config.yaml
experts_per_token: 1
router_score: "softmax"
normalize_top_k: false
balance_bias: false
router_noise: 0.1
router_bias: true
shared_expert_gate: true
lr_router: 0.00162
learning_rate: 0.00632
beta1: 0.95
batch_tokens: [131072, 262144, 393216]
train_tokens: 774800000
Below are experts of layer 5 (counted from 0) of a mixture-of-experts language model. Rows are named router (the router's row for the expert), up (a neuron's input weights, with its number), down (a neuron's output weights, with its number) and show model dimensions 0-63. Each number is 128 + 24 x the weight over its row's rms, rounded and kept within 0 to 255.
After each expert's rows: a language model's description of what the expert responds to; "gets" lists some tokens that make up at least twice as much of what it gets as of all text. This comes from a sample of Wikipedia text that the model never trained on. Tokens count by the router's weight.

# expert 22
router [113 141 159 137 137 110  92  99 135 149 147 121 101 126  97 157 158  91 140 160 143 163 136 103 157 149 107 111 149 108 159  86 102 108 100  94 132 149  83  77 115 115 151  94  98 148 106 135 125 131 151 103 157  99  95 162 126 104  93 131 138 114 161 142]
up0 [114 124 107 109 136 125 151 158 167 143 146 137 134  91 100 149 138 140 123  94 112 157 144 156 127 157  99  67 133 133 155 147 140  98 122 162 101 112  95 151 110 102  94  95  91 132 127  96 173 114 123 119 185 138 117 149 117 124 123 105 111 122 139 138]
down0 [111 132 159 123 128 113  93 122 133 115 142 131  89 142  95 122 151 160  89 101 129 128 155 130 172 102 119 150  78 139 111 117 128 181 143 113 119 171 121 121 112 118 126 132 132  47 105  90  97 119 124 176 141  76 140 123 177 165 125 152  96 136 201 133]
up1 [131 142 145  25 142 120 147 113 118 129 155 124 133  77 158 125  88 114 111 163 168 120  98 114 130 122 169 135 126 122 126 153 132 118 131 151 117 118 119 132 115 119 148 138 136 153 130 148  79 131 136 121 129 106 136 155 167 128 148 152 130 128 140 135]
down1 [116 132 165  92 195 119 104 117 100 114 118 106 175  66 149 101 113 117  83 160  93 152 121 135  66 145 105 116 103 116  95  72 130 113 113  95 115 129 102 173 129 118 132 122 111 131 117 103 113 158 136 167 116 112 144 176 127 119 108 109 106 115 116 130]
Small numbers in tables. Single-digit numbers inside table rows of scores and counts, such as 4, 8, 5, plus the and pipes.
gets: " |", " the", " with", " 2", " 0", "|"

# expert 14
router [111 144 157 132 136 108  91  98 131 146 149 117 102 131  99 153 158  92 142 157 144 164 132 101 156 149 106 113 146 110 159  89 104 107 102  94 131 152  78  71 118 119 147 102  95 150 110 130 120 133 148 104 154 100  96 161 125 103  95 129 142 118 160 142]
up0 [160 137 174 122 158 113  96 134 153 154 128 116 123 128 115  94 171 127 116  95 133 128  85 150 142 103  82 126 111 133 142 101 138 132 134  81 110 112 109 138 113 139 109 107 102 120 136 182 154  70  95 158 106 146 157 120 151 190 107 149 106 124 121 161]
down0 [169 110 163 139 154 116  94  91 135  81 133 127 109  96 169 102 163 116 126 110 128 129  94 110 131 133 121 101  82 119 136 116  91 155 138 139 138 105 120 146 118 123  79 139  86 154 158 114  99 121 131 136 127  83 126 111 138 144 144 157 143 186 146 172]
up1 [108 160  87 111 125 174 134 108 143  93 165 145 112 118 110 113 105 145 127 144 136 116 114  80 102 107 135 111  96 148 110 119 138 149 131 122  79 124 193 152 126 147 127 149 116  81 102 112 146 154 168 120 113 116 102 101 108 122 122 152 118 119 160 102]
down1 [134 138  97 142 111 124 107 133 112 122 130 139 136 128 119 146 140 116  67 142 122 104 127 155 104 138 131 120 120 111 139 137 118 140 136 117 122 166 132 109 148 133 144 152 121 145 141 112 122 150 129 119  81 111 126 120 125 152 120 133 159 137 147 169]
Country and city names. Country and city names like Iran, Britain, York, Vienna, plus closing parentheses after parenthetical notes in lists and tables.
gets: ")", "  ", "s", "%", " London", " England"

# expert 20
router [112 145 159 138 137 109  91  96 131 145 146 122 100 130  98 155 159  93 138 156 138 161 133  99 159 153 106 111 146 113 159  91 100 108 102  95 128 147  83  75 112 121 151  98  93 147 109 130 117 135 149 100 150  99  95 162 121 103  97 132 142 115 164 139]
up0 [174 134 127 140 135 146 101 124 127 117 128 166 113 151 158 143  98 100 155 182 122 121 136 132  99  97 157 122 163 160 172 158  99 137 139 106  85  79 112  91 159 124 155 113 154 116 136 154 127 111  70 106 133 109 153 148 147  83 141 123 122 156 137 109]
down0 [162 158 110 134 158 131 133 145 148  85 124 134 112 137 141 136 113 126  71 140 137 131 166  80 100 146  86  83 186 142 153 137 130 121 119 111 117 112  71 145 144 137  82 126 166 139 127 157 129 131  92 155 109 146 142  91 141 101 111 122 153 128 171 129]
up1 [149 124 128 122 117  82 181  77 124  54 102  75 134 126 101 126 116 146 101 163 120 151 160 150 163 131 118 150 170 130 147 121 135  97 123 147 122  91 134 150  53 144 126 135 102  81 134 127 160 128  91 105 111 115 132 132 115 115 126 149 114 156 107 156]
down1 [105 169 114 143  66 110  93 159 128 133 160 107 173 160  93  80 142 137 130  99 128 132 108 137 123 123 121 128 117 168 147  86 138 103 164 110 121 125 157 126 168 128 161 105 110 131 153 131 120 131 138 120 126 107 116 124 100 130  99 163 105 114 142 146]
Numbers in stat tables. Digits and pipes inside statistics and score tables (decimals, tennis scores, MPC · JPL asteroid rows), plus mid-word pieces.
gets: "  ", ".", " a", " \"", " to", "s"

# expert 7
router [ 99 124 131 120 111 111 174 124 134 125 147 115 121 184 103 142 151 136 155 119 102 102 118 149 117 105 177 118  90 169 130 148 112 148 155 148 126 129 108 129 143  90 111 142 116 131 141 103 118 105 112 111 174 128 111 145 117 130 146 130  72  99 127 120]
up0 [106 131  71 151 104 110 107 126 138 142 124 102 168  92 114 137 153 139 174 124 147  96 143 104 158 124 142 147 147  99 161 109 140 112 130 139 124 109 101 133  91 127 161 119 106 117 133 185 132 118 158 174 100 155 111 148 162 103  99 132 105 127 149 158]
down0 [105  77 133  97  89 114 137 132 143 133 134 104 118 125 133 102 110 111 114 126 120 184 105 114  98 137 138 140  83 178  80 138  97 122 152 137 146 100 142 142 132 152 118  88 127 137 123 116  97 126 117 154 144 138 142 125 130 133 148 120 143 159  89 107]
up1 [136 117 135 177 146 147 128 156  91 166 133 150 126 136 157 146 132 111  97 101 129 163 135 133 138  86 126 110 154 155  98 141 132 131 144 123 141  98  93 102 161 115 115  74 147 146 160 141  98 147 119 150 102 115  88 116 144 126 130 120 121 124 110 133]
down1 [ 92  85 117 111 114 136 118 104 129 136 137  72  82 115 100 116 110 119 102  98 120 118 114 109 118 117 181 123 158 136 119 100 145 119 156 134 150 130 127 133 120 138 126 131 131 115 115 139 113 145 172 131 155 155 109  83 145 126 103 137 120 131 148 136]
Pronouns and possessive 's. Personal and possessive pronouns and possessive 's after names in biographies, such as his, her, their, he, who, Owen's.
gets: "'", " his", " he", "s", " He", " her"

# expert 8
router [113 140 156 135 137 110  87  97 133 149 142 120 101 127  97 153 161  88 140 159 141 161 134 103 157 150 106 109 148 108 158  82 103 109 104  95 134 149  82  73 112 122 148 101  99 147 113 133 122 129 146 107 155  99  92 162 124 103  92 129 140 115 161 143]
up0 [133 155 150 122 128 171 132  96 120 119  91 198 136  98  93 130 144 115 132 137 146  85 105 106 179 183 104 113 128 144 145 142 120 147 146 102  99 107 131 137 144 155 142 123 134 130 118  99 118 151 134 111 167 140 101 112 142 108 149 155 135  91 118  95]
down0 [115 104 125 133  90 142 130 130 193 149 147 151 136 142 107 117  95  82 137 102 137 139 114  86 114 110 141 127 202  76 140 120 127 143 106 155 123 159 144 132 107 136 131 170 111 132 152 104 133 142 134 125 124 143 127 187 132 111 121 124 144 159  94 103]
up1 [152 154 145 170 124 127 120 141 115 119 110 152 168 127  86 116 147 143 168  89 153 110 126 108 112 118 122 139 163 140 132 150  87 114 130 118 133 107 125 141 149 115 135 174 166 127 102 109 122 142 146 141 152 152  99 142 143 166  89 146 112 130 104 108]
down1 [ 62 131 165 124 135 136 150 114 139 113 123 132 157 109 150  73 112 136 119 134  95 123 173  96  94 119 156 122  83 145 130 138 116 102 127 144 146 150 118 114 124 124 108 123  82 128 158 154 114 138 119 124 116 131 114 156 110 140 119 151 158  67 120 131]
Table cells and sentence starts. Table pipes after cell text, line breaks in lists, and sentence-opening words like In or The after headings.
gets: " |", ",", ".", " in", "\n", " an"

# expert 3
router [112 142 159 134 139 111  88  93 131 144 144 122 104 131  98 156 159  89 140 155 138 164 135 103 154 151 108 114 145 109 156  89 105 106 104  93 132 149  81  73 111 118 152 100  96 150 111 131 122 132 150 101 152  98 101 161 121 101  91 130 136 113 163 142]
up0 [105  96 125 176 130 126 139 118 130 145 142 112  92 114 128  48 124 139 117 128  99 136 131 146 142 156 128  92 120 128  98 136  98 145  89 120 115 135 140 110 120 137 171 154  88 143 125 152 125 133 132 139 106 116 149 121 135 133  97 123 139 161 102 149]
down0 [ 91 155 145 114 114  99 143 166 126 145 122 139 165 126 116 148 107  86 121 134 135 162 151 146  99 102 135 158 115 144 153  99 153  71  87 120 108 142 133 116 159 113 132 100 115 125 151 138 168 129 135 125 110  73 125 164 104 131 122 154 123 166 107  96]
up1 [130 121 107 180 120  86 125  92  86 123 128 133 110  89 122 122 142 151 155 125 162 107 134 108 148  96 122 144 104 130 143 102 168 128 126 134 130  89 114 112 125 100 142  91 120 152 124  96 102 125  96  86 162 106  91 154  79 150 130 146  83 119 131 171]
down1 [157 139 112 120 186 137 149 100 110 173 120 114 126 125 123 137 144 112 129 129  95 154 132 127 133 133 134 153 160 137  90 121 134 120 144 156 157 103 114 142 115 146 119  81  81 145 104 153 131 158 109  88 177 108 154 167 131 128 157 132 145 179 160 155]
Commas, list separators. Commas, semicolons, line breaks and periods separating names or table cells, e.g. Limaye, or hr.; also Thai script bytes and word starts like int, impr.
gets: ",", "\n", ";", " and", " int", "cc"

# expert 16
router [102 152 155 108 107 162 130 135 174 127 155 140  86 115 126 103 117  95 147 126 123  97 136 113 117 111  95 138 132 143  95 128 135  84 103 191 112 124 122 176  95 111 128 145 113 150 133 163 167 114 119 137 136 100 140  96 110 110 119 165 129 104 141 125]
up0 [120 124  99 127 113 112 147 132 127  79 112 139 136 141 138 156 160  88 138 155 156 108 151 126 115 139 119 107 117 127 111 117 138 157 132 101 144 111 122 141 144 159 119 107 134 140 128 138 112 105 128 123 133 134  81 145 135  98 119 112 139 147 169 114]
down0 [ 93 156 123 142 139  77 108 125 142 105 138 171 108 118 142 158 151  99 143 130  73 184 147 164 160 143  57 137  82  71 147  97 104 177 116 125 126  62 117  93 100 122 165 132 103 139 155 147 101 135  87 114 112 129 121 104 128 137 113  97 148 127 136  80]
up1 [102 122 138 114  97 181 129 162 137 133 115 148 116 165  95 124 170 132 152 122  90  90 115 116 152 152 137 154 121 157 103 193  97 152 106 134  99 120 108  95 119  98 143 156  68 123 128 138 134 124 157 137 124 121 142 118 151 133  85 156 101 106 154 136]
down1 [161 142 115 156 123 137 129 169 134 128  93 100 159 138 116 136 117 102 157 160  90 123 133 119 119 122 146 116 105 137 130 168 123 128  73 128  95 105 165  48 118  95 122 161  92 134 117 156 155 157 103  99  95  91 110  94 139 135 142 161 132 122 118 120]
Coordinates and dates. Numbers and symbols in geographic coordinates (°, ′, ″, latitudes) and in birth–death years and dates.
gets: "19", " 18", "–", "°", " (", ","

# expert 10
router [ 81 133 152 128 152  97 101 116 156 152 123 125 149 119 121 182 134 166 128 120 162  73 138 122 134 144 120 103 134 114 140 170 110 117  92 131  90 169  94 162 107 130 128 114 162 134 134 140 159 132 173 139 135 102 139 149  93 122 102 163 124 124 118 111]
up0 [137 112 147 178 163 155 157 130 153 130  99 114 152 141 149  91 146 108 144  88 147 155 134 106 113 128 100 141 124 117 135 116 111 115 105 118 166 169 117  91 146 182 105 136 118 153  84 153 130 183 111 119 123 165 135 122 153 164 130 126  89 152 115 137]
down0 [132 132 161 125 108 129 104 181 190 124 119 113 154 137 154 126  96 109 110 169 144 130  94 144 166  87 160  93 167 159 143 128  91 183 154  65 138 137 125 121 175 135 135  88 153 143 128 116 163 107 110 114 127 120 114  86 141  96 115 143 115 109 155 120]
up1 [147 107 138 137 110  84 165  58 121 123 167 108 162 109 128 150 113  69 135 142  57 146 135 122 147 110 161 114  97  69 143 141 103 122 170  96  70 105 104 115  83  95 160  74 129 126 128 158 164 176 128 142 123  78 131  98 100 146 117 115 129 142 145 111]
down1 [118 116 137 126 140 165 159 142  97 144 139 134 102 119 113  83 109 134 144 163 163 129 165 158 145  88 141 140 116 113 114 125 131 129 115 124 106 150  87 160 140 107 155 147  89 115 103 100 116 127  99 138 124 123 138 111 178 161 135 162 171 123 129 136]
Capital-letter abbreviations. Single capital letters and pieces inside acronyms and call signs, like WMVY, SATAR, ZX, US, plus TV and ESPN.
gets: "S", "L", "M", "B", "T", "A"

# expert 17
router [113 124 101 107 172 145 133 142 114 141 149 105 143 108 133 164 140 121 164 149 124 132 173 146 116 177 166  92 137 156 130 141 137 130 171 116 142 183 132 121 120 110 138  95 127 171 133 137 136 139 129  98 133 120 114 154 177 165 114  99 165 151 175  78]
up0 [202 118 136  89 152 108 135 155 110 126 110 130 112 131 143 126 173 159  81 121 177 154 120 135 145  69 136 125 131 112  95 162 103  90 122 130 102  95 108 112 149 120 103 104 135 152  96 149 145 160 137 139 114  81 106 128 130  94 119 114 139 135 101 117]
down0 [123 142 164 130 146 107 108 144 161 168 103 112  69 108 115 116 116  99  87 122 134 121 120 135 143 101 134 115 106  82 129 105 147 124 154 120  99 150 110 125  89 127 107 117 104 146  98 154 107 113 138 134 149 154 141 120  97 120 118  92  99 157 139 149]
up1 [ 96 112 132 133 119 140  97 144 131 160 106  96 170 132 134 130  83 143 165 114  96 167 127 138 124 144 118 109 112 126 136 162  74 139 132  86 180 100 119 147 133 112 110 124 129 135 165 131 116 157 135 137  96 154  90 127 138 133 104 142 148 134 100 138]
down1 [ 98 114 144  95 105 150 132  97 119 112  87  58 121 179  97 143 169 141 116 132  92  96 123 101 120 143 148 142  98 125  67 103 145 158 123 117 142 123  93 112 120 123 131 164 134 125 119 147 121 194 119 143 145 157 142  76 127  85  97 116 163 115 129 142]
Vowel-final word pieces. Inner syllables ending in a, like ta, na, da, la, ila, inside names and long words, e.g. Utilita, explanation, Actinodaphne.
gets: "a", "ta", "na", "da", "la", "ia"

# expert 23
router [118 142 155 141 136 110  92  99 130 146 148 122 104 126 100 155 158  91 143 156 140 164 135 102 160 148 107 114 145 106 161  86 105 108 100  96 133 149  79  75 112 119 151 100  95 151 111 135 121 133 147 104 152 102  94 161 120 100  95 131 139 117 164 139]
up0 [139 138  96 131 113 137 135 138 126 158  75 114 174 114 136 117 133 172  93 145 115 129 153 125 126 141 144 150 135 190 100 110 129  93 137 135 104 156  88  97 118 174 137  90  97 149 107 123 149 129 121 178 100 118 158 157 138 100 111  92 148 178 153 102]
down0 [136  95 125 114 128 142  78 120 121 153 150 135 137 135 122 138  94 143 134 127 169 116 187 188 109 130 112 138 118 121 125 175 183 159  69 140 126 110 105 125 113 103 119 103  99 121 116 127 127 109 119 151 122 152 122 143 106 123 126 141 121 137 134 154]
up1 [130 138  99 116 158 170  96  78 101 149 107 124 150 125 144  87 102 166 110 121 128  88 157 151 135  97 103 126 103 101 152 143  86 151 110  99 126 148 100 141 150 133 132 132 131 128 135  80 141 131 114 150 146  81 128 121 142  70 133 107 121 167 121 182]
down1 [173 118 163  83 153 120 118  99 105 120  95  94 126 116 109 100 119 151 145 127 130 148 109 120 117 150 153 153 158 112 107 164 164 186 143 150 161 119  86 127 149 140 114 116 159 160 143 112 178 156 104 122 109 127 142 142 110 163 137 127 102  87 131 132]
Of and passive verbs. Prepositions of, by, in after nouns or participles, e.g. translation of, and verbs like published, derived, killed, arrested.
gets: " of", " by", " in", " the", "s", " to"

# expert 13
router [114 141 159 138 136 114  87  97 136 145 147 122 102 128  97 156 158  88 143 158 142 164 140 102 154 148 104 109 144 108 159  91 104 107 105  96 129 148  79  75 113 117 151 100  92 149 105 129 118 131 151 106 156  97  95 161 122 102  90 132 141 112 165 146]
up0 [120  99 162 132 144  72 166  76  84 132 156 108 139  95 102 152 115 104 111 116 147 168 146 131 132 106 128 127 152 119  95 121  89 130 182 120  78  99 149 162 116 127 124 142 134 125 151 145 108 121 164  82 139 136 168 146 138  84  94 118 146 109 127  99]
down0 [103 136 173 109 101 162 153 103 101 105 125 143 169 113 148 133 120 103 142 152 151 143 112 138 124 115 134 138 154 106 147 130 124 127  98 178 134 140 140 106 122  91 156 138 117 141 133  72 115 116 162 183 143  91 107 116  86 133 114 109 134 138 154 106]
up1 [152 131  77  82 134 118 125 124 116 134 134 145 130 179 138 126 141 139 168 107 137 126 132 188 134 140 153  96  91 115 121  86 165 131 135 122 140 126 138 139 124  66 160 125 164 159 130 137 123 150 121 145  76  89 142 145 134 117 106 143 155  91  93 121]
down1 [139 146 141 127 117 149  96 118 128 116 145 130 115 134 141  85 132 137 141 148 126 136 102 120 130 141 129 113 142 158 134 135 103 131 164  95 148 120  86 119 115 147 144 133 164 126 129 125 105 130  67 118 111 135 114  92  97  91 111 117 104 124 127 118]
Personal names, list punctuation. Given names and surnames in tables and lists, such as Singh, Harry, Khan, Greg, plus hyphens, commas and line breaks between entries.
gets: "-", "\n", ",", " In", " when", " James"

# expert 19
router [114 147 159 133 135 109  91 100 126 141 149 123 101 132  97 157 161  87 140 158 144 164 138 103 159 150 105 110 152 106 158  90 101 110 102  96 124 153  84  73 111 114 146 102  97 148 110 128 121 135 146 108 153  97  99 162 125 102  96 128 145 117 160 138]
up0 [113  89 145  65 132 185 131  98 134 104 149 102 134 113  89 139 133 121  96 134 109  97  66 118 116 109 125 129 141 120 117 123 125 174 141 151 132 146 106 120 116 212 137 129 136 123 161 130 162  94 137 156 155 154  97 130 154 122  99 152 157 145 112 199]
down0 [163 116 106 138 148 120  95 126 117 112 116  90 134  98 164 123  68 185 123 147 151 125 137 139 106 131 123 136 154 122 108 111 101 140 108 143 149 113 135 145 150 137 109  95 124 133 144 158 158 153 132  84 116 161 167 102 145 123 183 190 115 122 110 176]
up1 [129 140 160 137 134 166 125 169 155 144 167 154 115 134 142 150 105 129  93 136 115 128 144 160 126 133 150 157 168 125 142 138 120 130 130 121 125 165 131 137 126 109 149 155  97 171 122 166 148 135 139 118 125 126 108 107 116 166 127 119 142 150 136 153]
down1 [127 137 116 124  88 150  95 132  97 139 154 139 154 143 116 161 121 120  97 151 122 119 108 102 142 148  87 133 122 130 161 175  83  76 129 105 136 115 154 100 125 165  85 131 123 109 147 130  79  98 131 126 140 138 108 127 139  72 106  99 103 148 109  98]
Places, institutions, prepositions. Prepositions in, on, at, with after verbs, and institution nouns like Park, Museum, University, Professor, in biographies and film listings.
gets: " in", " on", " to", " at", "|", ":"

# expert 15
router [146 111 146 116 134 113 100 113 109 133 141 141 172 135 143 123 117 100 144 109 113 145  94 148 140 133 155 132 127 111  83 142 110 152 138 141 139 108 111  67  79 164  91 152 130 137 149 133 122 132 135 148  92 111 102 115  94  83 120 126 153 137 108 172]
up0 [ 68 100 175 108 138 170 119 101  98 138 109 145  95  93 128 139 132 110 114 106 134 136 140 166 156 106 145 136 164 140 155 121 108 130 146 158 132 165  94 127 131 133  91 118 157 127  96 144  82  92 111 137 136  93 166 147 137 119 124 142 158 121 166 118]
down0 [ 79 129 121 112 120  96 132 139 133 134  89 127 131 125 111 131 112  84  94 122 132  80 173  46 128 118 159 174 123 146  86 102 135 109 117 132 107 153 130 109 151 112  89 127 139 158 186 138 125 145 173 112 166 140 121 125 114 180 145  88 109 135 126 142]
up1 [ 81  71 101 154 155  95  96 124 146 166 110  92 133 126 168 125 132 128 117 137 154 101 129 115 154 109 143  63  85 138 122 136 142  88 164 112 134 119  89 111  99 124 166 169 120 107 140 129 107 122 118 136 126 117 112 124 106 156 115 140 103 129 125 115]
down1 [132 104 133 150 123 137 116 110 140 124 133 127 141 170 154 111 125 142 149 125 128 116 115 131 129 150  88 155 152 135 135 114 169 138 146 167 191 118 138 125 118 152 103  51  90 134 138 140 153 129 123 117 105 108 150 137 130 130 149 120  81 113 140  98]
Consonant pieces in foreign names. Mid-word consonant fragments in German, Scandinavian, Persian and British proper names, such as Far-n-borough, Brom-wich, Wil-er-horn, after Sch or Si.
gets: "n", "r", "l", "t", "d", "w"

# expert 11
router [113 137 160 135 139 112  97  95 128 147 140 124 100 132 100 156 163  88 140 157 140 164 133 102 159 152 105 115 144 110 160  90 102 104 103  95 124 147  81  76 113 118 147  96  95 144 109 128 124 135 149 105 153 101  96 161 122 103  97 130 136 114 161 141]
up0 [160 161 143 126 145 126 127 160 152 115  97 106 160 150 120 133 143 121 116 120 147 162 132  97  93 126 137 154  88 149 161  98 162 104 129 125 128  96 163 123 154 103 145 131 106 129 117 138 123 139 133 177 162 102 129 111 127 111  98 147 139 108  95 114]
down0 [106 148 121 130 118 137 104 100 115 136  97  78 138 119 132 105 166 124 139 146 130 173 123 123 155 108 117 115 152 143 135 126  85 121 129 122  75  96 134 146 131 164 123 139 145 124  82 130 125 125 124 113 183 144 120 134 130 123 129  94 136 106 150  74]
up1 [ 96 161 134 110 101 126 150 149 137 162  93 114 175 107 152 115 107 127 135 165 137 126 131 140 148 161 167  76 153 112 134 103 159 131  88 126 136 118 105 125 120 117 175 122 106 116 153 121 155 163 129 129 127 122 111 122 121 128 129 102 116  87  95 124]
down1 [114 155  75  65 149 128 169  86  96 130 173 117  95 116 162 143 112 146 123 140  91 173 106 124  86 143 147 137 114 138 148 114 130 156 141 114 125 151 133 133 138 107 117 148 122 162 169 142 125 110 165 130  88 149 147 106 138 107 126  90 151 145 138 128]
Table pipes, passive auxiliaries. Closing pipes ending table rows, plus was, were, been in narrative about war and government forces, e.g. inflation was uncontrolled.
gets: " |", "=", "|", " was", ".", " the"

# expert 4
router [132 139 125 133 128  77 125 140 103 143 148 109 109 115 179 104 122 163 114 130 124 125 107 118  95 130 123 115 181 135 164 155 122 143 109  84  85  96 143 155 181 110 139 135 142 121 110 144 114 139 115 113 116 181 171  79  96 147 131 146 116 153 109 140]
up0 [158 135 134 125 156  96  95 157 115 180 195 152 143 109 122 149 160 128 112 113 126  81 130 139  94 117 103 114 163 119 120 113 116 169 114 144 126 122 137 105 121 138 160 113 103 132 148 118 118 143 143 136 119 146  97 132 143 153 115 128 113 132 112 127]
down0 [128 145 134 176 115 114 129 104 151 138 162 148 170 120 123 124 129 141 165 133 143 195 155 146 120 140  98 145 166 138 134  80 137 126 123  72 109 130 140 142 124 134 149 130  89  88 103  60 147 105 141 129 126 118 141 107 100 140 146 116  90 146 119 151]
up1 [123 129 116 139 162 106 115 144 141 182 119 132 137 175 152 117 117 123  96  73 148 138  78 121 103 135 113 159 149 105 110 112 149  95 127 142 148 135 130 103 150 129 103 123 125 130 113 109 149 117 109 134 144 127 114 101 133 115 104 150 117 122 120  88]
down1 [121 139 180 171  94  98 161 131 141 100 105 110 148 155 181 129 152 130 109 123  99 100 137 117 114 142  94  72 132 140  99 132 120 115 105  84 137 100 105 137 125  93 124 115 124 146 157 112 131 165 107 134 118 110 136 122 105 135 149  95 115 130 140 117]
Foreign word beginnings. First pieces of French, Spanish and other foreign names or words, like La, Le, de, Se, Ha, plus paragraph breaks.
gets: "\n\n", " de", " O", " \"", " La", " Le"

# expert 12
router [112 144 159 137 135 107  94  97 130 147 146 119 102 130 100 157 160  88 141 158 139 162 135 101 158 150 108 113 147 105 158  86 104 106 104  95 133 149  81  74 116 122 144  96  94 144 109 133 121 134 148 104 155  99  95 162 124 107  93 131 143 115 159 139]
up0 [127 129 128 140  54 137 140 105 116 140 157 146 121 114 134 167 147  67 133 129 162 147 122 156 129 148 124 140 157  98 122 123 116 135 156 121 116 162 108 104 138 160 146 144 111 135 171 109 203 154 108 108 166 133  86  84 130 116 129 191  83 110 153 121]
down0 [140 114  98 135 132  69  68 130 131 135 115 135 113 138 143 130 150  93  96 122 133 102 123 112 173 140 121 130 158 166 145 125 146 130 129 130 127  98 116 130 168 146 147 104 146 108 141 112 129 118 110 125 140 118 105 146 107 155 167  68  61 161 126 120]
up1 [128  96 138 110 150  65 166 111 118 139 120 119 143 139 142 141 108 121 102 136 120 149 171 137 132 119 127 121 165 137 140 133 121 133 178 145 143  88 157 178 123 114  93  88 142 122 133 147 134  91 142 135 112 104 141 126 110 128 133 136 127 138 120 140]
down1 [ 97 129 124 131 142 147 169 129 123  97 181 135 125 136 128 159 151 112 160  95 189 104 155 117 135 147 145 138  90  96 147 143 139 111 133 107 128 132 166 151 114 150  89 112 147 133 153 135 115 125 145 101 126 154 139  92  97 108 111  72 180 141 103 122]
List dashes and table pipes. Dash bullets starting list lines and pipes between table cells in lists of people, places and trails.
gets: " |", "-", " to", "|", ".", "="

# expert 1
router [113 140 158 138 138 111  94 102 127 147 148 125 102 130  95 153 157  92 145 158 140 163 137 102 149 151 104 112 147 111 157  86 102 107 104  93 131 150  82  72 114 124 149 101  97 145 109 133 124 133 148  98 156  98  92 161 122  99  90 130 145 110 164 139]
up0 [131 128 169 125 138 147 132 127 145 131 128 150 102 154 155 140 148 103 138 149 131  88  80 151  97 151 114 102 140 189 156 189  92 139 162 171  87 161 179 126 144 116 152 128 106 128 120 137 129 117 120 114 153 150 135 141  84  80 138  89 102 131  86 139]
down0 [105  78  87 115 147 160  98  94 146 148 137 133 105 160 128 137  95 110 128 123  98 142 125 133 120 115 101 127 119 109  99 157 166 147 168 100 119 108  98 119 164 160 145 117 136 141 134  88 140 127 155 122 107 143 102 117  82  85 174 139 110  72 112 134]
up1 [139 133 156 122 134 129 109  99 155 125 140 133  83 156 108 132 166 114 160 129  68 118 138 122 103 131 143 163 141 135 147 138 118 160  92 152 118 122 111  94 155 131  94 118 142 124 166 157 165 112 187 177 136 128 138 105 131 140 125  87 143 118 128 135]
down1 [101 133 157 132 136 131 135 117 104 138 128 138 133 103 128 130 134  94 148 126 170 134  89 113 102 173 114 118 182 156 131  93 116 179  83 143  88 139 106 152 120 121 129 154 131 130 103 134 123 153 129 125 144 137 151 140 124 164 200 131  77 113 138 111]
Function words, table separators. Mostly "the", periods, "=" and colons at heading or table-field boundaries, e.g. Alloy: or Value:; also CJK and Cyrillic bytes.
gets: " the", ".", "=", ":", " The", "2"